config.yaml
experts_per_token: 2
hidden_act: "tanh_gelu"
router_score: "softmax"
norm_eps: 1e-05
optimizer: "muon_variant"
beta1: 0.95
batch_tokens: [32768, 65536, 131072]
max_seq_len: 512
Below are experts of layer 5 (counted from 0) of a mixture-of-experts language model. Rows are named router (the router's row for the expert) and show model dimensions 0-223. Each number is 128 + 24 x the weight over its row's rms, rounded and kept within 0 to 255. Numbers have three digits each.
After each expert's rows: "mostly gets" lists some tokens that are sent to it at least half of the time. This comes from a sample of Wikipedia text that the model never trained on.

# expert 0
router:117137185130139156109143149146111124182130153147152122141114140143115121146117155152080127134112175146151128129114125141123150135115119120171110114113169138132166113112140122091122123138147109151146106119135139133115122140123123099178137120160109139148142093129118101156094082172159150105139120139112119142121139165156103101094157168111103110131090133149119134127101131144163091140178092143115116130133131141157120148127132133146077112132154130127135144102119121109122169121174098104081132091076154104093180047100152107099128085089153161143114110108135078140143145127138142147129140123090118097129104099144079113118135154076121113126135125104102103143127163154146064104127
mostly gets: " time", " years", " year", "age", " season", "ions"

# expert 6
router:131141125106140109127143141139125114072124129075150135128132140152099152139138122135111118131144164155131123125153085172168119117138133139127111117128138149149098126127133146115082069092141115165160115135164098133096157125125149134145067105133164116093095141130137112130114117162140127136104130122127102093117125105133137130160113147175135154132113145148105123162128087106150153104120117118115153155144152130067100113155138122144134110075120174155159114108161104145110102116127137126142117112150156157170136168127162095076097101124170141137102132173119090169181095072110091121085106145148091077076140114159108118112149123118142149134124113181131146140125133136159112105132
mostly gets: "i", "o", "ar", "k", "is", "e"

# expert 3
router:178140118150137083160141107140131118117103140072128114144135101130115117098129122097106108131117120109128140063113129110129102132086141120101131116091075136148142112139073122176136150137104132135114140103100112164111141099109128166112134137129080128113107147132147130081148153074178145129156164112154110162151085128103168083137136144122135140135138133158108132150166119125128150158104153086152104150114156105110076124170150114106145168139140110114116094139117110099133114124181148159157140119173116132153103141168141144081139095119130120152130164162120175133102099139149128110147175114144110112116120156140166186117085093150106114125109140140132141118108113106110131153115
mostly gets: ".", "–", " .", "′", " ", ".,"

# expert 11
router:130149114131118124096116110115097140159112151148096119137083073148148110137112158140146125131144121119099129164134130104114113155110134131121124136155125128126124111091132099096101185143114170106095156134152129101086110154142116151130126151126102135099137175122106135119171155198097047130165132109092169130129096148134100142126112121143099124133154154131117139125138181158115112123118087113117124132150104141177133157142125135080157162146123137101145166159170149087113132152125095141135157125143108108101143136104108112131139123147115104157113113098172112156128190119107113126119110067140120164151170090147097119154137109127155113116117143099134128151061128123106102110142
mostly gets: " |\n\n", "″N", "°N", " Born", "°W", "″E"

# expert 5
router:095086162123151139145121174101120129113149126099086143104151139131121092111172137159188113123100103174133132155097167142120111121131100093138146122088152073164126083145133144115081138205156120133134133137181167138125178123114127140113132151107143115102131120135098155166133147145116155121126129083159105165118138127112134133145111115095139150110159117153122119116133128106136108141102092132142097141126120104105125133106130128091107140101110130160117146108066136126160129091106126133155124147149131186118151154140146121122154142128104125102127115154121125130108067145132171089127162139115131125101135145098120148095130104097132139163166093167130180110155113155102146117088
mostly gets: "^{", " \\", " Pro", "\\", " inter", "{"

# expert 9
router:154134083144130107121122112114110114149133152174151113106131143102095139093133107131114164107118131139121135086108134110155079121134127149139206142151119086126130114135135096135176121123121147127081149146084075102161127155094106170108113108106177118133126134092147157160088124095147119146132119104156090110148173114107116103130111151128122133108140131117093134115141111126146153133120159157183117117149135130155110153139080104092135199132138145136092129125162114101135098132140127140149143125120127140156125104146108083162140140155105126090126158145164127134077116173107118104141095144095139126167111130111165102170150115182144135123087120121118132136141095077127145145141
mostly gets: ",", " |", ")", "),", " -", " ("

# expert 2
router:148103101153142130138130127124095114119157093142117169131158120149145191122137111133181094106142119109103120164139108105136125096137131156118124131139158154157103155131159141149126107106133143110150117167129112151134138138141105130106115108128150139144129170126115107101108150119122169134090124127094126111098135077151161122175119112150147123143126166128156091157095102125119149145134120143155080146143158122084139134077071145138134099126113097134122120105170133156101094132093135110163116158140121106174084107112145174179096172140135095130087116115095094125168171116136147139088102119131123137100170170140118139122121117151055124095121140091160141118132109158121096137121
mostly gets: " United", " University", " States", " City", " National", " World"

# expert 8
router:129134147165117135155132147139115130092113164098105140139130099117126122137157110138116138139157126071129145167141110103117184095116106102116132150151159083143163126149119084096139153154134091142116107098115161155133112139092106174106171180137115119117144116132106150114122156059085163154123135123155126172158138153143102154152099129101137138111153095126183137128126113150142161159105127169090100118124114134170126102134097136141137117102119132135138103094117114136145142083122135110161121134122113139113117140108109142141090154148123132104172143147096152122130100090141168133148145131150151116149100153094091084163125096090126112091127121099086131119100119164099067138100
mostly gets: "0", "1", "6", "9", "5", "4"

# expert 4
router:083099159135127142112106096129132135146177112171133119145164139125153138142146138154146113120113099146120164153139128144105137105164100128133133138123135107082117150103135124155116095089131107101133133138091125121147126106132123096174109118114144107154152133124143105147165124113131151118095122174149143114134132120136147153138192109094155138140120119101159131105130138126139113128102128141103137129121086164135140126073116133161101088133139150094150135115126163141178128143164108151102122143092135122133119133087126124138108167121092092089142128075173146108122116141149144151104158134165172162112015133112137119131151117106168166141144143074066142106144151136124160126149
mostly gets: " John", " him", " President", " George", " General", " David"

# expert 1
router:144137141065109169124094124183177132109135094183148138112107151109138140130109109112129175131131117143139095123111158136103124130137136130145116137116147141127103130127149118139173134091117119109133133132137122123133118105133131081154108082114097140155132121134105120144109084132117107129111122167117136086076146144145080152076155120157101106113114143089134174098137147098134107090153117115133184095121115153202145136115163131182120125151122112164121167163106113173147176138112125141120124125090135128102089119133098114154143096111135154132153056131121157096114129076105104140136125133123118130136122115117138121128132171109166115160116146171104086140140143149132125162133
mostly gets: " is", " \"", " to", " was", " he", " had"

# expert 10
router:137115131107135115152151110116124149114101093128124142107100131104123117164087155114118115141138076108133120097100136127119155149130137132109078127099118155131143109131144165136146140110092104112115130095090192109142120159138124095144155134135127135098127121137130143137105139086116125109126112088135152142153145062076132127105105135131138112125087145106181120103045145140098119082138132139171139135124130119132170103127157152119092094111112115116100150168113121141148122103061126150109126148138137161124125119148093138133142139115118136150131145097119130127134148179143097086139120135164156166178180131132143150114101094139114132128168116193161118132149093082137182137130
mostly gets: " the", " in", " of", " for", " by", " with"

# expert 7
router:080119092154147145150113112077137122118147131127116122171163138114136143127155126099114111100121139127118118123150095103118171124161143140093117162187102144107139161148124163106125098120166116103114108148157134127131095096175100156092166170135130145171133124121176139109168126126131148125130139123108126097126152134135137141126122078108150123134162083146108110122151122115110136074125139133064104093119120121116157105163153105146151133155136141117158071120079173174105102122091144101129121113181129076098134145117135164151129127146155127137185122119157142084121111121144124154156123141116116138112151120173086113128138168141126146117166082140129158134117116093148111112132
mostly gets: " W", " R", " D", " N", " K", " T"